python train.py --n_layer=15 --d_model=384 --n_experts=96 --experts_per_token=4 --d_expert=64 --d_shared_expert=128 --activation="swiglu" --moe_layers=[1, 2, 3, 4, 5, 6, 7, 8, 9, 10, 11, 12, 13, 14] --router_score="softmax" --normalize_top_k=true --routed_scale=2.0 --balance_loss=0.00606 --balance_bias=false --router_z_loss=0.001 --shared_expert_gate=true --init_std_router=0.00988 --lr_router=0.00129 --vocab_size=50257 --norm="rmsnorm" --norm_eps=1e-07 --tie_embeddings=false --optimizer="adam_atan2" --lr=0.000688 --beta1=0.9 --beta2=0.98 --batch_tokens=[65536, 131072, 196608] --seq_len=512 --train_tokens=940400000 --steps=7195 --dataset="wikipedia_en"
Below are experts of layer 12 (counted from 0) of a mixture-of-experts language model. Rows are named router (the router's row for the expert), gate (a neuron's input weights, with its number), up (a neuron's input weights, with its number) and show model dimensions 192-239. Each number is 50 + 15 x the weight over its row's rms, rounded and kept within 0 to 99.
After each expert's rows: a language model's description of what the expert responds to; "mostly gets" lists some tokens that are sent to it at least half of the time. This comes from a sample of Wikipedia text that the model never trained on.

# expert 40
router:63 54 36 56 32 28 39 58 66 31 36 58 19 61 35 35 46 43 83 28 46 57 64 65 33 65 38 43 45 64 31 51 62 60 44 40 55 46 22 49 29 62 58 75 72 42 70 65
gate0:58 28 40 63 40 56 57 34 45 49 20 49 39 72 52 53 44 43 53 34 47 43 56 62 57 64 89 68 73 79 57 31 58 36 65 34 51 53 34 70 48 76 58 56 40 59 54 47
up0:38 35 41 54 38 58 72 58 59 30 39 49 24 54 73 46 43 54 58 46 67 30 30 64 50 55 73 37 66 62 33 47 73 31 64 50 57 43 34 55 57 53 75 53 32 48 66 56
It responds to: Table numeric cells. Numbers and values in table cells and statistics, especially league-table points and medal counts, such as 50, 58, 363.7.
mostly gets: " JP", " | X | ", " | GD | Pts", " ·", " | Star |", " roof."

# expert 20
router:67 53 32 59 26 48 56 61 62 35 39 70 34 46 42 37 40 48 80 35 38 25 51 77 34 71 29 41 33 43 31 48 58 50 54 42 82 63 16 50 36 48 68 64 53 47 58 77
gate0:42 45 36 52 50 32 27 58 23 44 70 40 27 57 35 36 19 57 64 38 47 54 36 58 38 64 40 62 55 49 23 55 38 42 52 04 67 52 35 42 44 60 65 62 73 37 44 32
up0:82 25 51 47 05 74 39 39 54 31 69 60 40 23 55 19 40 48 63 61 66 50 90 64 48 57 48 48 32 40 48 39 48 39 72 35 69 26 75 71 60 19 58 58 42 35 46 32
It responds to: Place names and locations. Place-name pieces and location words after in, near or at, such as was born in, Street, ville, ford, and Location: fields.
mostly gets: " was born in", "- Location:", "- Place of birth", " on a voyage from", " town of", " Moor"

# expert 5
router:77 66 36 75 36 49 39 57 47 41 32 61 33 71 45 24 30 37 91 51 29 56 56 59 35 53 38 49 38 67 28 45 53 61 45 34 64 57 20 41 43 53 52 66 65 45 61 65
gate0:16 55 32 63 50 50 60 62 58 54 29 53 60 57 41 31 55 43 63 52 27 51 71 42 66 58 58 33 69 67 22 80 43 73 59 59 55 36 27 31 59 49 71 64 81 67 41 61
up0:39 48 38 47 53 61 59 60 69 68 31 46 39 45 35 50 49 73 54 61 61 75 74 58 48 74 60 59 47 15 37 56 55 43 48 56 64 19 50 56 10 56 63 61 37 50 37 51
It responds to: Year and quantity endings. Final digits of years and numbers in date ranges and measurements, plus unit words after numbers, such as 2017, 1778, miles, mph, storeys.
mostly gets: " miles", " mph", " storeys", " cm", " hours", " was extended"

# expert 22
router:62 47 32 52 43 37 31 67 68 36 48 46 24 75 46 17 38 46 85 36 33 55 55 66 33 54 48 26 39 73 22 64 56 54 58 40 61 52 08 39 28 61 66 69 76 56 58 68
gate0:63 45 31 57 30 41 80 19 63 63 57 53 54 50 34 30 60 32 57 23 65 59 45 50 69 47 81 29 39 54 43 39 60 49 44 39 63 73 21 50 53 09 69 62 62 51 74 65
up0:39 52 10 30 34 46 35 47 60 55 55 59 68 40 54 13 60 43 51 62 80 64 25 71 76 65 32 55 72 53 54 49 41 53 33 49 57 30 25 65 13 32 67 51 27 37 63 45
It responds to: Clause-linking conjunctions. Conjunctions and sentence connectors opening a subordinate clause in prose, such as when, after, as, until, However, where.
mostly gets: " when", "After", " until", " However,", " When", ", as"

# expert 45
router:83 66 30 52 44 32 28 69 71 55 35 65 39 71 56 40 36 36 93 33 45 52 66 60 50 56 48 50 45 60 25 58 56 46 46 28 65 43 38 44 48 64 50 57 69 13 63 51
gate0:31 69 34 51 47 44 36 65 80 55 63 42 54 40 40 58 75 31 61 55 52 63 41 72 66 64 51 61 58 58 64 26 56 32 40 52 52 55 29 47 76 41 37 50 33 53 63 68
up0:31 17 45 46 40 48 79 32 25 44 63 45 55 22 34 83 52 45 47 42 39 47 47 42 28 40 25 44 58 39 62 48 57 40 45 66 22 39 54 61 52 32 52 58 43 60 51 38
It responds to: Verbs and clause starters. Verb stems in narrative past tense (slaughter-ed, wors-ened, marri-es) and clause openers like ", which", ", who", ", he", "had".
mostly gets: ", which", " who", ", who", ", he", ", she", ", it"

# expert 9
router:61 63 34 56 47 34 33 54 62 28 33 60 24 70 43 46 45 48 99 26 34 40 56 62 37 63 36 37 48 69 34 54 54 65 63 41 77 61 30 41 30 57 57 68 54 36 57 51
gate0:46 55 71 59 20 24 41 66 39 48 56 40 31 75 08 56 76 59 45 63 61 52 58 44 59 65 49 21 38 62 62 59 37 41 43 38 79 48 58 44 66 37 75 08 55 69 56 54
up0:19 23 63 47 52 57 74 30 35 28 17 33 29 42 45 50 38 70 41 54 37 74 27 44 71 45 40 46 52 52 73 43 24 66 46 68 66 21 54 48 45 47 47 32 39 39 42 40
It responds to: Prepositions and linking verbs. Prepositions and relational words before a noun phrase in expository prose, such as of, for, with, using, associated with, including.
mostly gets: " using", " provide", " use of", " associated with", " used for", " used in"

# expert 36
router:54 57 34 54 32 29 30 52 73 37 35 52 34 53 52 25 31 18 92 47 45 57 43 70 45 67 39 43 56 84 27 37 54 56 36 36 73 63 08 43 45 53 54 77 74 33 52 55
gate0:38 50 57 38 23 80 33 67 62 42 41 68 37 24 47 31 46 49 49 42 54 33 32 58 57 55 83 58 45 66 19 50 33 70 29 60 42 76 50 36 40 67 56 62 57 46 69 64
up0:41 80 48 64 36 62 57 71 56 26 66 43 49 64 50 34 38 53 61 55 62 51 52 47 58 33 36 50 45 79 26 51 58 70 70 19 67 78 45 33 52 56 29 14 45 13 44 56
It responds to: Sentence and list-number ends. Full stops closing sentences or track numbers like "4." in song lists, plus paragraph breaks and section headings that follow.
mostly gets: "idae.", " roof.", " | \"", " Records.", "i.", " album."

# expert 31
router:70 45 37 65 22 40 49 54 70 43 64 74 46 55 36 37 36 31 87 09 50 41 77 74 44 72 52 43 33 67 36 30 60 52 37 44 71 69 17 62 31 48 71 69 58 41 66 57
gate0:34 69 57 37 73 45 35 42 54 50 48 02 56 71 70 44 56 49 59 37 51 62 43 56 34 61 67 41 27 60 41 64 63 75 43 24 46 52 40 28 40 65 50 58 52 51 57 43
up0:44 56 33 56 43 56 76 30 70 61 54 60 70 65 58 40 60 57 52 32 37 48 58 61 75 31 69 60 59 48 48 24 42 88 62 50 34 73 57 27 50 66 44 44 25 47 65 53
It responds to: Sports club names. Football and sports club name pieces and match dates in career lists and fixture tables, like Atlético, Cruzeiro, Maccabi, Rovers.
mostly gets: "ético", ": →", "zeiro", "Atl", "apoel", "inamo"

# expert 27
router:59 57 32 68 44 28 34 55 44 25 42 65 50 60 42 39 31 26 89 51 14 59 55 82 35 68 28 45 39 76 50 56 59 57 70 54 62 60 24 48 35 68 69 74 51 51 70 54
gate0:61 85 54 65 23 76 41 40 47 72 49 55 34 47 63 30 26 61 45 43 27 36 56 84 56 60 42 28 63 47 19 75 29 52 56 42 72 32 29 46 16 69 30 55 49 49 47 38
up0:77 50 43 68 62 31 74 53 53 31 50 80 52 62 41 47 53 48 53 34 91 49 52 50 36 45 24 56 47 21 36 59 75 33 36 42 46 49 63 53 61 34 51 33 53 51 45 64
It responds to: Nouns after indefinite article. Nouns or noun pieces completing a phrase begun by a, an, one or another, such as a goat, a bourbon whiskey, someone.
mostly gets: "ed by a", ", one", " woman", "-yard touchdown", " using a", " Another"

# expert 42
router:67 59 56 54 17 57 37 42 64 62 55 56 18 59 43 45 54 34 77 36 48 60 82 76 24 59 37 44 48 36 23 49 62 68 65 48 55 56 16 34 32 51 63 65 64 43 50 67
gate0:51 36 52 45 71 17 44 34 64 49 43 46 44 50 34 35 41 52 53 43 43 29 44 28 46 67 34 37 29 69 68 50 32 60 40 38 50 34 29 27 55 40 69 49 59 75 77 51
up0:51 61 53 31 25 48 74 56 23 48 55 71 72 16 52 45 51 35 53 47 50 45 66 28 36 49 52 53 50 48 67 53 41 30 41 45 49 35 55 67 80 47 57 71 34 31 57 49
It responds to: Arabic and Persian name pieces. Fragments of transliterated Arabic, Persian, Turkic and South Asian names, such as kh, ah, abad, al-, Abdul, in place and person names.
mostly gets: "abad", " Kh", "kh", "ı", " al-S", " Arab"

# expert 7
router:71 62 32 66 45 43 47 57 57 45 48 59 22 66 38 41 32 24 89 41 37 43 58 52 26 67 49 41 36 64 32 76 54 57 48 26 62 48 04 39 21 73 59 63 57 33 65 66
gate0:51 42 13 40 61 26 28 66 46 42 32 44 53 51 53 39 72 46 54 24 58 53 51 48 64 76 15 54 41 35 47 76 50 55 87 53 61 51 45 54 85 48 27 67 44 30 55 64
up0:62 58 58 75 75 72 52 34 58 63 35 43 53 48 51 37 54 49 50 80 52 30 50 36 84 45 32 28 68 41 65 42 52 28 73 60 39 36 52 77 58 85 59 70 33 72 33 53
It responds to: Sentence openers and year digits. Sentence-opening connectives like However, Meanwhile, In addition, and the last digits of years after In the 1 or 20, like 014, 960.
mostly gets: " However", " In this", " Meanwhile", " In addition", " Therefore", " As a result"

# expert 39
router:71 58 36 56 41 37 27 53 69 39 40 70 31 71 53 35 33 33 91 32 34 48 60 65 33 58 49 43 43 69 39 50 60 49 55 28 71 47 23 45 30 63 53 77 81 44 68 52
gate0:57 68 45 52 62 40 52 60 50 58 44 74 52 77 35 57 38 75 62 64 45 38 31 52 40 38 57 52 48 63 45 18 42 48 43 65 45 41 67 48 62 47 52 60 62 27 44 50
up0:57 38 49 59 53 60 58 82 47 52 47 49 12 24 61 37 49 19 50 58 72 27 88 47 27 68 55 55 34 43 22 59 82 35 44 40 49 72 26 50 49 44 15 60 51 55 62 50
It responds to: Sentence subjects before verbs. Subject nouns, names and pronouns just before the verb, plus relativizers such as which, who, that, they, often in plot summaries.
mostly gets: ", which", " does not", " they", " that he", " that it", ", who"

# expert 23
router:59 75 39 58 37 27 41 51 77 40 56 73 21 74 48 38 39 27 77 35 46 32 56 47 36 65 44 36 40 84 30 52 62 57 50 44 72 68 00 39 39 70 57 54 65 54 73 63
gate0:55 63 40 08 75 57 65 50 77 43 60 50 24 75 36 62 42 43 58 70 53 76 66 42 36 45 67 24 19 54 42 49 45 37 32 33 45 59 47 57 63 37 68 47 67 65 53 66
up0:72 69 43 62 44 50 35 28 26 73 36 13 69 55 30 43 30 53 53 47 34 44 24 55 66 51 34 49 67 49 69 73 62 73 38 50 39 69 79 27 50 30 43 54 46 37 36 76
It responds to: Title openings. Words starting titles of shows, songs, albums and episodes, often The or a first letter after a quote or table bar, such as The, "W.
mostly gets: " | \"The", "\" (featuring", " Never", " | Episode: \"", " | \"", " | \"I"

# expert 26
router:55 61 39 54 34 35 39 59 66 32 38 64 29 58 41 34 27 31 92 57 41 49 56 59 22 74 42 33 34 66 53 60 56 61 59 50 67 62 58 44 26 59 52 59 51 33 61 70
gate0:50 46 46 67 14 44 59 57 30 25 76 66 48 44 41 77 49 35 47 54 18 59 35 00 63 67 74 29 42 61 43 46 37 39 46 54 66 30 51 67 53 41 68 48 54 82 39 32
up0:68 23 62 71 54 45 92 40 42 30 72 53 82 47 50 50 42 18 38 42 43 85 51 17 53 47 61 47 47 57 59 47 48 68 65 63 38 54 60 66 32 47 89 67 47 86 45 47
It responds to: Word-initial letter fragments. Short opening letter pieces of common nouns, often after the, of or and, such as the f(estival), of m(ussels), ey-ew(itness).
mostly gets: " the m", " of f", " and m", "-f", " sp", " and g"

# expert 2
router:63 77 34 70 42 40 49 52 70 30 40 71 37 71 35 38 37 45 90 28 26 38 58 60 45 52 36 41 52 54 40 63 62 74 72 27 51 60 29 42 36 59 55 49 54 44 60 56
gate0:62 56 69 32 50 27 72 62 45 75 53 65 61 47 57 94 37 69 57 51 49 51 80 45 64 53 57 80 68 35 56 44 34 56 46 39 27 69 21 67 43 64 49 54 26 37 53 59
up0:40 33 45 59 50 19 39 62 79 76 66 62 71 40 52 34 57 47 33 65 49 39 17 49 23 42 45 29 49 58 44 32 46 62 75 36 50 71 41 29 54 61 54 38 60 53 74 61
It responds to: Copula and auxiliary verbs. Forms of be in narrative prose, usually right after a subject or clause start: was, were, is, He was, and was, to be.
mostly gets: " to be", " He was", " and was", " were", " It is", " It was"

# expert 28
router:59 48 27 70 52 39 46 57 74 46 46 47 18 57 63 47 50 53 99 40 39 69 54 69 50 66 47 25 35 59 30 54 64 60 70 32 72 69 09 38 31 68 68 62 69 40 67 55
gate0:51 33 53 63 51 52 73 43 39 69 39 49 45 53 69 44 38 37 62 47 55 63 57 46 49 36 52 37 72 37 34 32 68 49 43 51 38 39 47 46 47 59 61 60 60 31 57 65
up0:41 58 58 56 26 74 56 53 56 38 39 51 38 65 67 31 38 45 39 30 52 40 65 29 72 48 60 31 55 48 43 30 50 50 45 34 26 28 62 84 32 44 60 77 52 45 49 53
It responds to: Possessive determiners. Possessive pronouns and 's before a noun, such as his doctorate, their concerns, its upper reaches, her.
mostly gets: " his", " their", " its", " of his", " in his", " her"

# expert 0
router:70 78 45 59 51 49 33 47 57 43 26 73 21 63 27 40 35 47 95 25 28 55 42 61 42 59 44 47 43 69 35 60 48 58 69 37 87 44 25 37 17 63 62 63 65 45 66 70
gate0:31 62 65 45 53 50 75 56 21 75 43 08 47 31 61 46 33 42 53 45 35 56 33 73 29 63 87 67 52 52 81 45 63 45 57 38 66 24 26 52 35 71 41 60 41 52 72 35
up0:65 35 43 11 43 80 35 46 79 63 46 72 66 15 67 26 04 35 47 25 27 63 31 35 36 33 48 72 71 50 54 43 23 50 27 54 60 50 67 50 66 52 54 36 44 40 25 53
It responds to: List separators and conjunctions. Commas, "and", "or" and semicolons joining items in lists of names or nouns, often glued to a word end such as "s," or "a,".
mostly gets: "a,", ") and", "),", "ing,", ", and", "an,"

# expert 49
router:62 68 41 48 45 43 48 65 66 44 57 51 34 50 25 46 36 32 93 54 29 68 58 65 53 64 55 56 24 79 53 74 70 61 68 36 52 61 25 40 35 87 58 78 65 57 64 57
gate0:58 60 26 63 37 33 35 15 38 44 61 64 49 37 47 70 46 36 62 46 30 83 50 54 54 70 61 05 32 50 45 34 15 69 69 60 48 34 53 48 35 57 55 79 40 24 45 39
up0:59 39 47 57 78 51 75 57 74 43 56 54 55 63 48 41 63 47 50 45 22 54 34 37 30 37 55 77 19 52 25 12 45 55 52 23 28 52 57 34 53 28 30 19 56 53 43 32
It responds to: Infobox line breaks. Line breaks and section headers in infoboxes, like Personal information, Scientific classification, Senior career, often after the last field value.
mostly gets: "Scientific classification", "Personal information", "- Kingdom: Animalia", "Personal details", "Senior career*", "- Years: Team /"

# expert 29
router:57 60 55 76 43 46 56 60 81 32 53 59 32 84 52 40 47 51 79 27 38 49 65 57 25 63 38 54 26 69 25 67 45 65 59 36 57 45 09 37 42 80 58 53 73 60 52 70
gate0:34 45 46 69 46 61 54 53 61 47 63 46 34 77 59 44 50 68 52 36 38 53 30 75 56 58 29 71 49 38 35 72 23 56 75 61 37 24 76 31 56 71 32 45 54 53 49 65
up0:31 32 44 40 75 65 80 51 40 29 62 73 39 45 35 50 49 37 39 67 67 24 29 33 50 52 48 43 53 39 54 29 39 39 45 71 46 45 86 58 41 19 44 38 52 53 87 64
It responds to: First-name pieces. First names and their word pieces in lists of people, sports draws and credits, such as Robert, Julian, Sander, Billy, Jimmy.
mostly gets: "aisy", " Julian", " Alex", " Greg", " Steve", " | David"

# expert 54
router:63 48 39 54 42 32 41 74 56 24 42 53 33 55 45 38 37 31 83 41 29 43 54 52 48 66 51 49 41 82 44 46 88 66 43 27 56 57 26 38 42 65 59 74 67 33 63 57
gate0:85 48 58 62 73 42 29 28 33 38 49 44 53 33 49 44 41 31 49 39 66 54 56 56 41 45 54 28 53 49 35 53 39 43 29 48 29 21 54 81 59 44 47 33 60 44 41 64
up0:46 74 73 49 29 55 26 23 60 06 61 48 27 14 64 56 25 24 49 49 51 65 48 52 85 62 32 29 33 71 43 44 35 58 52 44 33 58 59 44 66 36 14 54 60 35 33 57
It responds to: Date and year lead-ins. Tokens introducing a year or date, such as "In ", "in March ", "November ", " (" before years, and pipes before year cells.
mostly gets: "In ", " In ", " November ", " in ", " August ", " in March "

# expert 30
router:71 57 44 65 45 15 45 72 47 38 55 64 56 58 44 49 38 47 88 23 36 47 59 43 45 66 56 47 47 53 32 56 61 50 54 35 49 69 35 29 47 73 56 69 64 27 89 44
gate0:49 60 52 17 38 55 43 50 51 52 59 52 43 23 48 24 65 75 49 30 61 24 58 45 73 54 65 35 82 41 13 61 57 67 50 36 49 76 63 41 47 58 99 34 48 31 81 47
up0:58 57 40 65 65 47 60 85 26 95 47 52 71 58 65 18 29 60 49 27 72 70 38 45 43 35 44 61 57 50 50 71 62 54 62 45 26 70 54 56 45 48 68 44 58 34 68 65
It responds to: Table headers and section breaks. Blank lines and table header cells in election results, squad lists and infoboxes, such as "| Party", "Candidate | Votes", "% |", "Player |".
mostly gets: "| Party", "Scientific classification", "andidate | Votes |", " | Notes |", " % |", "Senior career*"

# expert 58
router:43 50 41 55 17 30 33 62 54 40 33 69 28 67 36 34 38 27 76 26 27 45 48 61 40 58 34 30 50 77 39 44 51 62 44 32 60 63 17 35 32 55 68 62 56 34 63 51
gate0:54 69 61 66 42 42 42 49 59 41 47 52 30 22 52 26 70 88 41 71 32 35 64 61 79 48 18 42 58 63 42 47 70 45 59 45 52 40 61 61 58 48 42 38 60 51 67 55
up0:54 28 43 59 54 83 63 48 58 45 60 56 83 56 24 82 51 42 54 61 92 59 72 59 60 62 69 46 45 52 59 37 45 44 40 34 40 55 57 32 55 43 70 62 58 79 47 31
It responds to: Book and work titles. Words within titles of books, articles and poems, mainly in bibliographies and work lists, such as The, Life, History, Atlas.
mostly gets: " | \"The", " | \"C", " Life", " | \"A", "in'", " History"

# expert 38
router:60 61 46 55 46 39 39 50 65 51 48 56 43 73 59 56 57 35 92 43 34 59 52 55 36 68 45 37 45 72 30 57 61 50 71 25 58 66 17 41 39 66 68 77 45 36 63 44
gate0:61 57 53 46 38 46 55 79 48 46 67 65 59 43 57 46 55 38 57 63 45 31 50 33 43 53 18 04 39 74 45 51 66 49 44 23 61 39 42 11 62 34 41 62 69 50 59 54
up0:48 38 43 30 46 64 29 40 52 30 62 54 40 41 42 51 48 29 52 67 53 63 32 17 35 41 57 43 59 60 59 57 43 47 55 76 65 43 10 21 50 66 62 60 40 48 54 50
It responds to: Biography subject references. His, her and he in biographies, paragraph breaks and sentence ends, surnames opening paragraphs, and Personal life headings.
mostly gets: ", his", " of his", " to his", "His", " with her", "==Personal life=="

# expert 35
router:60 60 47 47 53 45 38 63 53 42 39 59 40 76 49 47 34 31 96 37 29 60 63 57 34 54 30 40 33 59 43 61 58 67 59 54 61 52 38 48 23 46 74 68 85 29 60 49
gate0:45 45 52 67 46 45 82 46 61 56 73 68 36 34 19 78 65 17 67 49 40 60 51 40 25 34 59 31 30 54 42 38 53 70 58 51 66 45 53 43 85 61 76 47 45 29 54 66
up0:71 43 57 55 36 67 57 23 22 16 57 60 81 09 66 53 21 38 45 67 58 24 66 44 38 50 28 60 52 45 33 61 26 47 48 68 67 50 45 42 42 64 80 54 45 47 41 58
It responds to: Mid-word stems. Short stems and pieces inside ordinary English words in prose, before suffixes like ing or ation, such as subt-let-y, c-ost-ume, integr, evacu.
mostly gets: " lyric", " integr", " scen", " myth", " rot", " gen"

# expert 14
router:56 63 34 55 44 50 50 61 70 21 53 61 35 47 50 44 35 42 82 41 33 32 54 72 63 77 34 45 47 62 26 47 59 57 42 50 62 81 33 40 50 62 65 65 57 40 69 67
gate0:75 80 67 82 55 58 42 80 50 60 79 53 61 59 35 51 45 47 61 59 17 60 65 68 44 68 41 43 34 45 16 56 61 64 41 24 59 13 50 26 31 49 66 36 57 41 31 33
up0:46 31 71 55 51 44 43 25 35 51 37 73 86 67 45 64 58 42 42 58 52 52 40 12 55 36 62 43 33 58 59 44 40 42 56 31 45 46 31 64 43 42 28 32 47 72 42 33
It responds to: Sports schedules and universities. Tokens in sports results tables and college names, such as | at, University of, San Diego, Michigan, and team names.
mostly gets: " | at", " |  | at", " San Diego", " v.", " | University of", "- Education:"

# expert 43
router:64 55 37 49 27 35 50 66 55 48 50 63 38 64 60 31 43 56 84 42 31 38 40 73 49 56 52 48 38 53 41 46 62 63 44 36 57 48 16 60 43 49 78 67 65 46 66 52
gate0:39 19 51 18 65 40 72 68 49 42 62 54 58 44 61 39 40 41 56 56 78 52 57 36 51 45 31 20 49 04 66 59 59 51 39 36 49 16 68 32 37 63 35 14 46 41 64 37
up0:24 41 61 39 52 63 54 52 30 36 55 39 47 56 11 71 30 63 49 51 49 41 67 44 53 31 31 23 40 56 41 68 51 41 66 55 45 55 71 49 31 54 66 56 60 46 48 52
It responds to: Scores and year ranges. Score and date-range numbers with dashes in match results and tenure spans, like 2–0 win, | W |, 6–2, 6–4, (2003–2006).
mostly gets: " | L ", " | W ", " | Win | ", " in a ", ")}, ", " | PTS | "

# expert 61
router:66 54 46 44 40 42 43 51 50 24 56 56 39 45 44 42 33 42 85 21 37 46 60 64 37 50 33 46 43 56 42 56 68 63 68 39 63 63 25 32 30 67 73 58 55 49 56 51
gate0:65 43 38 43 36 21 44 53 74 53 68 42 23 87 42 49 38 60 49 36 57 37 45 39 45 58 70 45 65 80 43 55 65 65 54 49 70 61 44 45 65 18 31 65 51 50 70 40
up0:50 44 45 38 47 42 36 65 67 25 66 66 47 59 57 57 39 79 51 24 76 23 55 49 58 46 43 47 42 56 41 89 48 36 77 58 36 56 68 32 35 71 45 59 57 65 46 57
It responds to: Roles and job titles. Job titles and roles after served as or was appointed, like Chief, Deputy, Assistant, and character names in acting-role tables.
mostly gets: " Chief", " served as", " | Title | Role", " was appointed", " Constable", " | State |"

# expert 37
router:64 64 38 49 37 33 38 51 59 34 47 65 47 69 30 35 40 40 86 33 39 40 49 52 36 65 41 41 45 77 27 59 75 62 44 46 70 61 35 34 30 50 54 61 61 36 49 43
gate0:42 59 65 34 57 56 50 50 67 47 31 59 39 50 40 63 56 57 57 46 61 65 31 85 46 37 49 68 60 59 45 39 62 32 80 51 65 28 43 38 81 43 43 81 44 35 67 44
up0:40 21 49 52 46 55 24 54 64 54 58 24 72 69 65 42 49 45 35 55 37 61 60 33 63 45 59 28 73 28 48 61 41 18 44 61 75 54 52 39 54 67 47 42 44 61 40 56
It responds to: Statistics table separators. Pipe and semicolon separators and small digits inside sports statistics and results tables, like | 0 |, ; 10; and Apps | Goals.
mostly gets: " | - | -", "Total: ", " ●", " | .", " | Apps | Goals", " | – | –"

# expert 34
router:60 55 42 74 41 43 52 56 67 36 51 69 31 72 49 24 40 50 77 23 40 44 61 60 25 72 41 27 43 59 42 64 65 58 57 37 62 67 11 37 22 65 46 57 66 48 74 62
gate0:36 43 40 31 65 54 23 31 38 40 56 15 25 63 85 43 75 76 44 27 55 46 50 45 56 50 59 60 70 36 48 58 31 46 90 26 44 71 40 23 53 60 50 26 55 40 52 31
up0:67 64 45 76 50 54 42 45 50 63 44 54 33 88 39 66 32 69 59 56 28 77 74 71 28 34 46 34 34 43 76 49 46 65 55 36 55 54 52 39 30 56 32 59 53 48 38 49
It responds to: Personal surname pieces. Word pieces of personal names, mostly surnames in cast, roster and result lists, such as Singh, Kumar, Gres-chner, Tan-field.
mostly gets: " Singh", "ová", " Kumar", " Jr.", " McC", " Berg"

# expert 24
router:51 67 41 72 36 45 40 48 58 49 52 59 37 54 27 25 43 30 91 49 37 51 63 69 32 73 37 31 42 66 42 68 62 54 51 43 77 73 45 25 36 53 48 74 62 36 55 37
gate0:61 44 59 56 56 61 44 36 05 40 66 36 57 66 81 61 39 43 52 43 23 47 44 67 37 57 35 42 19 72 27 63 73 44 36 52 17 36 48 52 40 79 50 71 49 48 30 33
up0:51 60 54 62 28 50 48 46 19 49 61 50 42 71 55 54 60 52 45 51 57 30 42 58 40 51 46 24 30 64 58 50 51 41 26 64 52 49 52 24 65 60 51 72 53 22 09 63
It responds to: Capital-initial word starts. Single capital letters such as M, C, B or P starting names, acronyms and brands, e.g. MVS, BYD, CHX, Munnetra.
mostly gets: " M", "-M", ", M", " the m", " of m", " of M"

# expert 60
router:65 45 35 81 35 46 50 49 54 48 54 66 24 50 57 43 42 25 83 32 38 49 55 77 32 64 47 45 53 69 40 46 71 59 82 42 50 42 20 48 23 45 67 59 42 41 73 65
gate0:66 43 47 33 44 63 43 31 22 56 54 61 95 34 34 57 34 40 51 27 10 57 64 66 25 70 63 40 29 48 59 46 43 75 49 52 87 58 38 61 59 59 63 37 58 28 27 13
up0:77 81 52 46 31 35 39 45 66 38 36 47 39 78 55 54 63 45 53 39 68 58 37 59 64 57 64 66 39 41 42 49 59 53 45 45 54 66 50 28 43 45 42 41 53 46 50 52
It responds to: Name onsets in taxonomy, biographies. First pieces of proper names and taxonomy infobox fields like "- Binomial name:" and "- Species:", e.g. Denis, Wh(atham), Dru(yts).
mostly gets: "- Binomial name:", "Atl", " Apps / (Gls)", " Constable", "- Mel", " Cru"

# expert 62
router:50 73 52 55 33 45 42 50 49 39 31 63 42 65 52 45 49 38 83 46 35 38 62 60 33 63 39 26 43 71 32 61 59 70 77 31 74 47 08 41 37 77 54 66 64 35 58 58
gate0:61 39 50 51 47 72 64 67 59 14 64 63 42 67 38 33 46 37 67 24 51 69 45 66 16 51 55 39 69 82 60 68 61 48 55 55 55 55 44 50 64 47 66 64 53 61 64 85
up0:67 55 36 27 61 26 57 44 67 69 30 60 54 60 51 55 37 79 50 64 34 61 14 33 74 46 52 51 48 45 51 66 73 73 56 61 16 53 48 26 73 51 53 42 99 56 41 27
It responds to: Proper name parts. Capitalized name pieces after the or of the, such as River, National, American, Jefferson, channel names, railway lines and institutions.
mostly gets: " of the C", " of the B", " the C", " of the S", " the B", " The P"

# expert 52
router:59 60 35 70 49 42 48 68 70 39 50 55 37 74 58 50 37 37 88 29 25 47 58 59 48 61 51 61 20 62 29 51 58 72 72 43 71 51 44 42 18 62 62 63 72 30 56 62
gate0:40 52 27 68 34 76 32 74 59 37 45 42 28 44 28 58 14 17 59 65 13 75 56 66 63 35 38 40 27 24 23 22 45 49 66 50 32 41 55 81 47 48 59 22 32 22 40 66
up0:45 49 58 48 34 95 82 46 52 40 49 78 61 54 17 64 48 47 46 75 79 40 68 43 48 37 62 69 48 50 37 34 34 40 54 53 19 65 59 67 60 30 55 39 32 41 34 38
It responds to: Topical field nouns. Subject-area nouns and adjectives and their suffixes in prose and headings, such as economic, social, Environment-al, Construction, arbit-ration.
mostly gets: " economic", " sexual", " financial", " energy", " prevent", " nuclear"

# expert 17
router:79 76 21 67 42 41 31 44 58 32 35 58 46 56 26 24 38 40 86 26 44 48 53 54 44 55 43 27 46 60 45 51 60 67 49 50 56 56 36 22 37 71 65 71 62 50 75 52
gate0:68 51 88 52 69 46 66 64 52 53 65 48 53 27 42 37 35 11 58 41 43 42 55 61 41 53 71 51 62 38 49 62 49 61 45 83 22 63 49 70 53 55 33 78 47 46 48 82
up0:11 35 66 36 44 65 44 61 53 55 30 35 49 54 46 44 29 54 52 46 60 70 43 57 44 56 46 49 66 37 57 67 71 55 37 53 44 33 45 40 52 57 36 34 59 16 47 43
It responds to: Acronym capital letters. Capital-letter pieces inside acronyms, chemical key codes and abbreviations, often after an opening parenthesis, such as (A in (AOC), OR, MP.
mostly gets: " MP", " US ", "SP", " FM", " $\\", "SD"

# expert 32
router:63 60 28 66 35 42 33 68 62 29 37 59 42 70 47 28 38 48 91 44 17 58 55 66 49 64 48 40 34 56 31 59 67 63 56 28 51 46 28 35 17 69 63 77 63 45 44 64
gate0:67 53 13 72 42 30 52 39 23 22 69 53 62 54 32 43 47 59 52 59 29 48 43 07 54 41 35 68 75 56 49 38 80 75 54 38 52 66 53 46 23 55 47 58 65 60 40 53
up0:66 48 40 81 37 54 45 36 37 73 72 44 54 73 50 64 83 47 55 44 64 48 33 21 54 57 51 61 76 55 33 59 56 38 40 10 55 25 30 57 13 62 60 69 67 53 46 54
It responds to: Abstract and event nouns. Head nouns after the, his or 's in narrative, such as victory, threat, agreement, season, role, capture.
mostly gets: " threat", " intersection", " victory", " agreement", " scene", " actions"